Below are experts of layer 2 (counted from 0) of a mixture-of-experts language model. Rows are named router (the router's row for the expert) and show model dimensions 128-191. Each number is 500 + 50 x the weight over its row's rms, rounded and kept within 0 to 999. Numbers have three digits each.
Before each expert's rows: "mostly gets" lists some tokens that are sent to it at least half of the time; "raises" lists some tokens whose logits its average output raises strongly, later layers aside. This comes from a sample of Wikipedia text that the model never trained on.

# expert 6
mostly gets: " University", "ation", " team", " film", " years", " part"
raises: ",", " of", " in", " and", " (", "."
router:537428448465468457494479480488533435425580489571400546594556588494463511474553525407433461470489466433522473465495580468511535518541521502474499540473496507568472458475600461539471421497443479

# expert 3
mostly gets: "\n", " (", "–", " \"", "/", "{"
raises: "-", "s", ".", "B", " in", " and"
router:460510491617484442550530472546517485541508488546562493382506483438558578493363484479414441551452511525564563534497384534463432519543505481569544457586460582435471507449447456505459384474581528

# expert 10
mostly gets: " |", "|", ";", " was", "′", " Nominated"
raises: "-", " to", "\n", " the", " in", "s"
router:440494476485544522490544548525505518540492518573458474507465564517512483493570559599414467505535486404528456483443494514453409492473501543494446503503449553559446553531423469491482506488560467

# expert 5
mostly gets: ":", "=", ",", "\n\n", ".", "\""
raises: " and", " while", " with", "=", ".", "\n\n"
router:434429488508530491420569439440470578474569416465433542512560534513396468594457473551505491553550489545401529452585536481505473406527529556543540449435590532468484493452428580468605478516521392

# expert 7
mostly gets: " C", "L", "W", " W", "M", "E"
raises: "-", ".", ",", "F", "s", "B"
router:592458470461418494488591447534580364551492475450573449579558428459588645517471544554564560434455431551560553481468537497440459486472521435371575468537440575520572555460621414538498479526448555

# expert 1
mostly gets: " on", " and", " with", " for", " was", " that"
raises: " the", " a", " in", " to", ",", " an"
router:489501545411476474486453524539476619386486454561508442459451538561551451550550498529474485478503508541471420538432465549597484490530491544480447580425481522454519402471494483515482556458432539

# expert 11
mostly gets: "l", "on", "el", "g", "in", "ist"
raises: ",", " and", "-", " of", " in", " from"
router:466489444472640502440421447423403518514444555433533570487486516563451515495536497444617415543506434550543553437658565425529606491531525474532486478542532507436470522572484550437462575439498504

# expert 0
mostly gets: " Gu", "ss", " Am", " Bl", " Lu", "berg"
raises: "-", "e", ",", ".", "s", "er"
router:472572559563478523613575519437528474513537507452521552504413482542453492484472573435613448501552482458527546537417542375482561639517445425504581551551435406556431513542549386443532539576393391

# expert 8
mostly gets: "a", "o", "i", "k", "e", "n"
raises: " and", ",", ".", "-", " in", " of"
router:613470538497523501507406618587446485517469529403521517538476529470436505473497452520392543480509597608443460492538441646547551472461495496503443469489489511479515588537478529474480470486536470

# expert 9
mostly gets: "ti", "si", "-", "In", " August", " September"
raises: "-", " in", ",", " of", " with", " to"
router:477499449541454479433497523446493464534453429445519482517529450484500462468499487421512540502397558458520508474520415559455413459527528509529443427497532480497428515498487527518457561471511500

# expert 4
mostly gets: " 0", " 2", "t", " 1", "1", " 6"
raises: ",", ".", " and", " to", " (", " in"
router:414542447471513527517417496503501494585540537590400533460472471536499467468449430465488501460483451558470395585474524452534460541482524504518449484496521496459611454462527588492551554553609547